{
  "norm": "layernorm",
  "tie_embeddings": true,
  "optimizer": "soap_variant"
}
Below are experts of layer 6 (counted from 0) of a mixture-of-experts language model. Rows are named up (a neuron's input weights, with its number), down (a neuron's output weights, with its number) and show model dimensions 256-287. Each number is 128 + 24 x the weight over its row's rms, rounded and kept within 0 to 255. Numbers have three digits each.
Before each expert's rows: a language model's description of what the expert responds to; "raises" lists some tokens whose logits its average output raises strongly, later layers aside. This comes from a sample of Wikipedia text that the model never trained on.

# expert 32
Description: Single capital or lowercase letters beginning a word after a pipe, comma, quote or hyphen, such as | H, "T, non-human, bipartisan.
raises: "erm", "ack", "ill", "oll", "ay", "ast"
up0:150141136119149132145157121101162155112107123142129090202099097110112151115103115147112110116126
down0:134129140129132142137128132122123148101164104132138151142126116116150118094134122148139124093132
up1:141136130084180133099100086143123124129164139082120137157145124137149132125105087157132072154101
down1:107126173114124158185133125121110146125137140142137121158136160126162122098146167130118102107124
up2:091150143126151152124128136121170102106140098154103096118140149116123096027132130138109149141120
down2:089138096127122114092100135181144139177133131116148160090155133119153128128073136150123160123140
up3:148104110144071092165085135103164119123108126161090157127103096131077146137139106113104123091142
down3:144129158129136114131112114121078136133114166149169108116105174121150123132090129148209123169139
up4:136133148150126151155116104128131152104139110147134147131146044082120133116140135103155128068147
down4:153184132110130106104108130114113182110170121090107123163183106129135108106128102140098121097128
up5:095121157150189103137184149157115137130133124114191138109106115148128136152130155142117134132140
down5:094159145134112100109162109142103129125102124076169142107111093120170105129123157115121154137114
up6:154160152132123127131135095097120136172107138155137133099176140101129131070149136103113110146171
down6:141173146119138104146164132140104139106128099176120142144149090087107120124105158121167122136169
up7:119136114148150131110156148113115112137107141129145165128127098156121072117080105126141129186119
down7:143128138120166089135124110119102092114098142112107102084094131113147127149133138137114181122123
up8:124082126099129099143116130112152163110087190105174135139142121107124090157091142186120136140109
down8:137118113139133171081118130136152137124122124142161163167078128120121118109139185141105103084152
up9:164149127155131122118122104140103125128146144123127138115150132116092137169074089114109126125119
down9:137138117126156093117136110149134132087137110159110116116120145140085156184086097158138120128127
up10:112134141137122115123107118089139155120130174120113133140108132115083140120125156069116148160153
down10:204100117157171128085141130105126099102094135148083106096125126137151133138160135106147122137147
up11:134119116156094152102119134138150128099140143124157125128153101162099108136131116109122140143142
down11:158153097140121051151126129125100095155144185159106113140110172122159166126121124121159092129109
up12:160149119081105167147096134115158125205094124134086125098115156100103132148119139126160128156186
down12:147129107096156117127088157118095127125119157161150122073139142080110081102154116148074133145065
up13:125171140085098119060165125116138112136143128110118145109159134156118098149128155123154126167167
down13:097139137130148160123098147144142111120178094115155134111137128147145156134160119119119155145136
up14:099097149132086108112120089128113121141098165135113162156086174109104141141123172124140143161108
down14:114103165151174096134117068121143153107087149124102137128068172178099137155139129124107101124137
up15:148078151117141168094111140043100144167086067153115102109113139118070150137138150119112088123108
down15:143130115149129139135122117152139088167138094127125150090135149158136120094158119165147124101097
up16:110160125109098116174147140097122143096126069130170125118061118165173141129096181080176102159146
down16:119120109114134161075162152150150138117174139127153138166116139102132085138140110086146146115196
up17:106116134186096143110129125144091139135175110130148111122137112143111177132102092128110091138157
down17:098086147111157149096116121117129070104139135114119152102160131089179121125142091128132142111088
up18:151129168124148121166112160130145121122087092124108114168143133115114069098136124153168155119141
down18:124105127149110141135136143129137178176112156112145118088122093091124156104081141100164088128161
up19:148071121123148122115093102135119107093154126117128141096129102171102141145127153088159133117151
down19:143160137141147141118123129097126102131129127138154126162135116153091125107101121094159122134133
up20:140150152153153132133091116130074148143171179117136130113153117133144127109127144127160151159117
down20:129138106135093103111169137111165085117105098147149119128119138140126154102133165152152135127123
up21:115144153153104143133165078104116111152154116154153123154164155123138095151148142136113126071105
down21:144132087158144123158118133110201160112093142111077093088135105148070127130095151120135103141108
up22:096152118105113122160143109089110168130147168143109114127152146133117183148064147115134122140131
down22:140131124098063122144181114139128125141123119089111155108091187145144125158140115113138123144139
up23:180135153118138099092109109127095128152154095136107071139152153143181123142149134098104125124104
down23:150140097109111124084101153133130118107133091119175137124121159137166118184133103112075138086117
up24:165152155102137096093115124152109115138092154146160128120133117147133146083121095106124072146127
down24:146174090137125178140113101118148116160145108134113150159145127211167113164138130196111087138142
up25:131137114127130149145136118100098145161138130094085093119132114143144137115127121123110097125118
down25:142127110117128150164168106126113174098121145152099154097119083128099185118125111137091156163118
up26:152147149148157149140082140133093098108146152097091125126134098112106128193157084155149120106149
down26:108112123145148118116111131110120172134138146149101127148149092040138132093131090079104167084095
up27:126155165128127133117077127090172146111132102131165109154148134101100141176148143125175169158113
down27:122074108171085129104116112113144146105127071115097109103117063107108161141127167126117144151095
up28:119138126124134112125163104147128118105171139129119137107109132130141107127155135160116128137114
down28:153134132126136155119121161145113114157089151154116129143110181154132068087109079169100115129062
up29:142100086092134116126138077118125138111141140170162086171150134059144085149118151103102127172128
down29:154092144134139094099098137150154127128136142120126131075142134122113117134113135142073164111101
up30:103092128109120143149139096123112089158142118119110123157153139114114160114114128108132131142170
down30:099127151116087149130114148144134141189121116141129121136184089117155139132112132113146150129154
up31:089155130140129143161094099141139107093074125132099123149107103134142086161148146102121129121131
down31:112103079158082133124162087110102138121067159106158146145115088126100135144117104114119116110166

# expert 38
Description: Occupations and office titles in biographies, often after "as a" and before "of", such as director, President, professor, artist, chief.
raises: " at", "/", "ter", " general", " of the"
up0:131112116138137133120156106102136138119124125179131131112093116110143106092093097140112057113073
down0:143123132162144140105127129114111096064123144137120116148095143125125174114127125098161154144112
up1:092137146158133087178112137150117069154103196142097157135120130132106112133164158159147115159125
down1:149132148105118129127073176109171166103119148146164112094164139136097155144086114094116123108124
up2:127101116150145080129191093079115136101134155118089106108118115119137184147088081069103119135121
down2:102121090149169112164088169116133106146139125139131113133099092116117111101126139193120128151122
up3:164117131161130119114124167108103128148123145092138132146157112157124093121142131084143121099176
down3:126154152125071079123143090116110110117104163154092148105116124099120169134125121129151146106098
up4:140119089116174141139089178122118100150115117169142151162106110128126072086103153188141119113154
down4:127121112133172130131102149168101099131147189129110109133110115113136089093098167159148130138164
up5:114119113121136083125114127165130133138085118178077133161115118145172129119155107122139127169158
down5:122152109071095129138131116086141145168150103129101148130143132104100155156104154114116145141099
up6:158113121100109136100150102140141097088132104154156122133166156123138118154171099119153117147121
down6:155080129134116138131103139175148133116146101152152126123136085167144096144118107126154114109137
up7:109152109152127125166104135121123085077114181081105147137133122165102110135138150107102131141107
down7:115147162131143140115097095138114167094140132176110111134099169150114151118114083133127071143125
up8:136128171128093132192115144110125113089098135106104155163116122138138110114165087133155174148116
down8:137130133171107106165118162188118070136110113083112122134091105125176091153172097179127172113111
up9:091108110133158164105147088123123136120135140152130151143128149105161108107082116124103129126131
down9:111128170106187145120121111154096125094115103142118198128081126079121141152108115125117139128106
up10:142113102127130120126128152103167120118076112104157123126145104166159187102140113090123119115141
down10:136145128140117114108113147137147119116080066110130157166176075143109125169119142143130136113102
up11:139116140168071126098144176101131110161113097121142173131105117111129114124108095113101111152122
down11:161157096091112093139149124065149103092150151094106108090128150109131128116128113158135130118107
up12:139132140123175107106144195119133092159095114114129170125072097145100153124103164151104110152109
down12:116131146102126093129114123135149182098142102115111111134133139159103092097129120132162114147144
up13:104159120125141111150138116132181139075117129134146099115145172117153163144100145082140120074136
down13:093151144113169167120132116127101126145154097091117184143138099130146124109138135133104121125145
up14:121095121139112134086179116147147108128159095188113176094101106114131125130125114151150104124139
down14:143103120128126087110174133149099120139142178114159146137154153137141128111126127166145093132122
up15:110143114141126182099125140134118122097143135127190123138140108110110139149133123114089162137082
down15:131125136151149168116140162112140116168119141133143140100136120131160144150143120164116124083125
up16:105142072125149140086127141139091095130146178137127075120165133109114077092179153144158136117132
down16:123141114131109136166119086113151110117088104109125144142111138133108096148109144094099112094166
up17:090143120073130160117192133119088133167119127152150122125149107118124086182131134128142145108129
down17:115156146106135141142165085132083107111147150145155098110143147114097110145136081121116138108107
up18:154141136136098173118100141080106110067153108118194124113157141095122140166139091122099166128122
down18:131149077129099139154130112095114128119138087105141185139142140070105126150131125126146106106106
up19:131132127117137135109109122142113106140150115137146136162155120111136138148128127136163105123198
down19:134069175091124095149131121173144133127119136124107103134124149151128160107100104070147116105084
up20:176133109173139102113198133120153105092070127143138115079153116120150138148141093131117098149148
down20:123148114168155148143143086125108147139110125126093098113168159107158125143122120106112109115158
up21:123108109116183138121119145148178100109140081135163133145094133170143190107136121141117125146126
down21:134135145132128138127147145133168103172126091157132158101115112130117144129160123103103114163086
up22:098118107127091114127183147125112140127121119128132115121132115148110158125159192125132110116177
down22:128146109089083110093136134147109117155152137104128159100129082157108146163107137090130141135186
up23:114133158152118130105153117168107140174142158092149155126086098091126107139127155140149122124142
down23:129142121150165102141136104142116133142137096115161156092121110112132121126100139103130122094128
up24:140146147142124153075134120122130132120146156151163070111118119134128134104150131102119141137152
down24:109116109138150168084144135093125169118119128122114156166150112137142158124128114104101137181153
up25:154133138152142139136094142157129147141101156129122116108125112132088125124090123136151116142136
down25:134151138138110185101133127151140132146129114104117163075106130117111130106146153110185124122118
up26:132139131085132193155134144124147130142130156104132168154131163149132117160141130166119171134129
down26:172086109120122165184127083141143166137100169121108093135118068136117135117157128117096132164155
up27:152080154156165144128171105129138146125113082107169103125157115148103148126160151146130134115105
down27:128148117134157115137096097098111127127152074131126159111165121134115156111131126158109167123075
up28:133152139158152161124159133117122121109128168157142109084145142131147095127122111122112099112134
down28:135148106132142141135157114146137130138135153100132163126151107138125119125152096142165111126097
up29:103100189122116106104145140156133099147116121141113118132151099153121132146116164122143113193143
down29:140125141141146106141167106106136129109092170145138146120118124160143145177175144137085175070170
up30:131100125145134164053156099144118151136093122134092137118103132145111120136120163138103081115136
down30:135128145104125117121087144104100120100101121134175116165108117137118083147162144084108144131145
up31:144145123113074180125140151083148094131112098117143176129130087091175154146119102107134136113101
down31:114134107144147136147135113084170102098129133115135137134161114111182151151115066077100159133111

# expert 50
Description: Word endings of Latin species and genus names in taxonomy text, such as -ium, -ensis, -idae, -ophyll, -ifolia, -atus.
raises: "us.", "us,", "orr", "ella", "id", "urs"
up0:176169125170092146134138112184136117125136107140147153103162163140138131120134077106131109100168
down0:095123133126122121139092166146179091157153119089128119178133094090121128114110111100119135116126
up1:104174107170145134097115156134152151123134153163158132167126158109143141161109123118134117125153
down1:119142117097123104164126138131135147121144143091152124139125111096109135154149157086095135092119
up2:153116145118143114130152138118146099149108151160139111154123125089124147174126187180134100152117
down2:108086111136144116166124167112113149116110130138118119142097118108151140126094099140135103113140
up3:130121125124113124097150152094060122118175103163108129149116140131120156146094132146112099145100
down3:122093178124141129139122146080132116157150160120123144121143078111148131124109116153134159165185
up4:141113138130119174117105103154123081155145138135121128115097086136144091081199130164162131150193
down4:134099104147135091139100169130105100135134112178126143106159136134092152112077119115122128147138
up5:136117160135145084139121159139171114148153123108113126127093121128140132126132117118156115144130
down5:127177138126163159163099094121121148154149119095103129109118160160140068154154155150106123111167
up6:090128109127124159062127118124120150165141169125146150144132155135120136103107129148137137116108
down6:097100139125141154156129132112132167100154117086128143139135133143103140120110125114120142118122
up7:155132114133114177144144113155105115086124141101097121169149118151101162137078125108095135143158
down7:175135108119113101143142152134110071152121103149146091106130129131152131124146144124138132106130
up8:105097167188192122099146112179149118181127150135098108141145116110109154142146142128111128138145
down8:114108103160127127109120120142132116122103134145163152115134135155156091159110086098118101112125
up9:132127119091117091135098137123139150151142141112127099132105161113109111088131143147155118145096
down9:129157162113090116093156083150083110122124112137133115115115100117145116140170133101111145143147
up10:111155095086089166134128111135083149134118131143127164097174060152103085090107170158118142129123
down10:164166152085108126105190090158126142149127162165163049111127133154152143100127143157131144149089
up11:112135122154155145180130148131128082128114095070086091078127119140166131125127124122139128104111
down11:158140063135100128151094130195132125125174096144173130126135144110157129147160181130112092122109
up12:146126099135104150175126106121139137120100112112098142154135119141155085104125124155160072115156
down12:115144106114155114079118108163151147134122146168097096133119149117117138141114153169125082125064
up13:140119143103129125119114156097129187078098137165168115142094124109109078170155126133148162117140
down13:141170146133127106088146129138075085118123134141112130117155160132129114127173133122134096169124
up14:106123099120135136128050135147122110123125103092119157107147141145131078159137098127119164124115
down14:091133116174162156078120147165139082123120146166099180163169127102143153117138127120105100133102
up15:146147121143122138076112128137146100098165142135158136156145097079123119128110107127100147125129
down15:119142109100124131118146102129108167106144172118102138122168080130084118130139139127066158126150
up16:151130117119110142149131094152118088127137142131138109131135109158098118130142167096108135179141
down16:135099127132116113157083143110141116087127144159148130121145136125133170118124154127124121094080
up17:107143124150152127090100107091132122121151131150133144113128134115158105108097146149127115141129
down17:138143106105125151112139117157152129121085109127149147125084149132146126132133123137160167139130
up18:127135140121096133145118152133106136119138111197158159122113095162152104127089163136104114143084
down18:136126127136132128197140129110170121148134163124158181054116166098150124076106131086094162164138
up19:136129124132168116120128138149162111142118123095151115158107095130091139108186134119104072126101
down19:087132137113129115161104072107140132139133088127123104099104169134181108138125123132136133126114
up20:112113109154126120085107132129145158105116124148163095169128165130104130122141131141158120140119
down20:091130117155114132111124118129100113106186142134124121144124112131076120162164132160182089107117
up21:146143132150104129108110105096068098162128092159149119163134125174099135115142128177122128097101
down21:145124101109119121092130100114118120103119127162132114186127131144135153118136147149152127145133
up22:101167155129149142142105113184136132161116140127163154126143177140066105121111117143112134115126
down22:145121127135121091133155172146120164111138156135101115136182126112154109126160109133078115124115
up23:136141139132143145103160121092087098137165172145140095161140129136094104152113169122109152166124
down23:089151142116142123126150102127075164137136148135122156084103090156091093125106087103145174100120
up24:135111077178157084081141107145126137130103123117118132146153109109134150146101121104144147106102
down24:154110133113062139085091155161145132131116107121127105146116099104164084107108116125136140119149
up25:111139072150131160102164154104157108088128124131125103106129135141138110145106116124134114147101
down25:143134130151144106096135125114150103147139114097116143080127114138147142130125140096139131121139
up26:159137101109148107111174127110152134139170119118090147078117145072135124123129162104091142128135
down26:147122160105140114148170075110138136152126119137093126140110143128123135142079118146122114133153
up27:149101156085112150145143106128139152113110097125138086135142062116129152144155177140123092147114
down27:117127139181128104113163133097092097165145114109144142117145110158126155141111078106148120112132
up28:148158131151114071118152110108095140123118124121116167079127124151149134109117120119109127155160
down28:171076204150096115141115120083166147098083125129106139114076119120130136079136156135151164125117
up29:104143140146128130168188117140127147127141168112111099162097168102155127095131125117088128127135
down29:137105125093087150135138105122148135116165135129135139110113177079108182102142141147136143094107
up30:121106133170133075170107116155132156122146173117151079134150128111121138130136101158167135144137
down30:178164128119075159126122131184121165131138167117145169182154098155098146156138099129122113135128
up31:136107091141166112112101111155146159119153095141110127096137145108159124150129105118100132123168
down31:139092143108152114137149105129124086140105155121120116145105122174114088124127112083121141154158

# expert 41
Description: Capital letters and characters inside codes, identifiers, formulas and acronyms, such as UNII strings, gene aliases, call signs and chemical names.
raises: "N", "As", "B", "G", "Y", "O"
up0:176096127131130142162142135125102127141133100179126132172152125123124144128087125083175133135153
down0:125128129090090115127117088087131131121110158095143128144178155134141114151111121155132152138162
up1:149089095116132149147131117146113097151121130145147144150110068092095113158145140079177098100094
down1:088070049121129116094120107130112117132125087101111201141136070174141133115139122122127099132148
up2:087146115137111141147082134132102126105100137138120097095170121133128138118099162131108109129125
down2:129148141109154106125081116129156120127156101124138103108163106123127159087146117130120147114124
up3:088107077121176114134142120141125124153161147134133158152155069132114130130129181164124128097085
down3:133187131149156122123127146120175137118137144115146146116120136109139147119134133148113134133095
up4:147145137118099150121135128168099169146114168137136136145133113150112144128113138117156087124115
down4:135106134106131187082111101133135111161155119138168114119084147093160147159103168147164108104114
up5:138101079162160125101111152118124124155154159097114138101120146129100133179142131073123124180144
down5:127126108149128155123151111113119142142154150134156122115154136135128120164128147172094150103157
up6:135149128180119135125126137078165103096136111131130085150147138152117175121135105095136124105100
down6:128141106114133116173108086157090130155120164173127081124131141122143174145098133102155126084141
up7:146144149118097105118162119124151134131089123106120121172124111168144089105157143129163144104089
down7:142130152075104120156082126108138124144140139125123121071103121095119128104147135131087129149102
up8:119102103136118134108153183158113145151171098121087081120130129133157111150159111129131150138127
down8:130137158136101129131137164142140113164099116129105083077136109136150129113129157139130118132131
up9:144158129146117083126160136096125114136132177117148097139158104127112157137122139123112118109138
down9:146118153152125085172152143064137150118132143108144124152139138119120124098113118145126133097101
up10:119131137105082085125156152121123136159135165129134103097176105107043121145163144123138140113117
down10:128159170163129126112122108140145085184144127151142127167141120126119103135101135102083120184153
up11:133144126089139127128154123154109185111063144084102131098116130098116090103067112119125086141133
down11:105115207140122107139103092119136136126122150175105113154085107146123145105129145137139130120128
up12:149175098103136150125111144122100107103159120113123143106177105091104155105133103124097142140131
down12:105136124153160117145136142133113144125160169108133134143101148127106128128113113121086155071145
up13:134174135104125122139168096131123103150124079154153114157128112151138147118129109119107113146157
down13:154082158124128126104143110105085118126140133117132125147118168140142154149144150151128104127089
up14:110101141102124103113114110132146110131121119090096165164150090144109139124129110102120097152089
down14:142088112145130114169173164126140124158105058116152116125141123103112109172131096124154123100117
up15:156185127080117113159102129144121185145126082089103127120095144101116110110143133072157131111127
down15:096166127147154125104158113091139073146118117112076117129122120165143125113140128154134164090125
up16:110126092124131158136174107145128140124121158134149147076173127120109109130100131120149143147103
down16:133170143109112108090121144102096112164105146148167156137134104126096085145134139180113137100096
up17:141140155156130165133108167132083157125168193097130126123116155134118166122100121118093099110121
down17:120077141093163122166173085105138123102109101144155134130162164090132158121118121106183144116117
up18:174136070158119166135107108110115128141127119130151142099157086139143104176133158152111128151166
down18:129076172137129163109070124120151131144125151115164122103133112156134157151118112140158097119115
up19:157103129169105103103092116137151107108128136135175130141138095106105198103138133120139137113159
down19:146162110138092076148126149107105148103130147133126090142136145108131108140120149135145172140121
up20:179129115138140130093089114142096148080146111125156132123123132133156151145096112136133134156123
down20:135129168161097101137118122129130097139125169122126088119164110156115125120136127108131114135117
up21:112118117145161073100132129079130089153104133102144101113116139098092085135124142141123146144108
down21:159154111129129128161113111168087119129166119156140135111126107142126135129133097147139140160110
up22:118134153151102125152117117109109084126126129160123125107131112105087151132131125133114108106131
down22:142156164127108148124093123112160100108102101165120136065158128084127125131164151139179106126145
up23:197095131149138130116116135161120141166123163148126106104132129117100158137089073087122090148102
down23:133111057124138137105140113113149132143144120117116148140164100179127119114138163082140095130126
up24:116118114154200174175120135083132134132123146129089111132125169158103111148114150080112134113099
down24:081124133178113112116157144182149081130117140106141146084130105113160126098118105136120138131127
up25:108105080095133170130115123133140157154127142111133112166111168166109109148137133168120196125120
down25:141170135144120126102107157130124127150173125128087156056100144123133138110114100132123163097134
up26:171190128121133129107094070109172114148154131109182095128144130123146157148157150118176151136134
down26:127110092156152114128135157169156128122132146171079090154119107138075138086131111135156124117109
up27:120139150148111136153141121099133116163161111122106186111092112116094133112147084122149144160118
down27:188153148139149134110096144126127160135132154159109117142095134174106148118113107117113128134122
up28:141179129119130100125124114116152118152153131096136122148096146137153134092162091104133179112159
down28:109160092157128116153090155116141150139091113087145117152124127141131170114113096103118136099137
up29:121118150142145102119125142144148126073115135117154148147102100090140135129117087101160096143109
down29:110142172135108175153156157125131138137150124117119136165094085103112087180139139161123138125089
up30:119127115182147140149126116124162115097101135144083134135168127138155144124158154119122131147179
down30:113110104106213095143098093151102115117099172129143166164157128101109172153110117115092186141123
up31:126124134158097136104116083068116125127103118124143147125079155106107126120122125119120144128102
down31:159127083107127108138142165153123116107160152134115115149134140120137091104145174118092158147105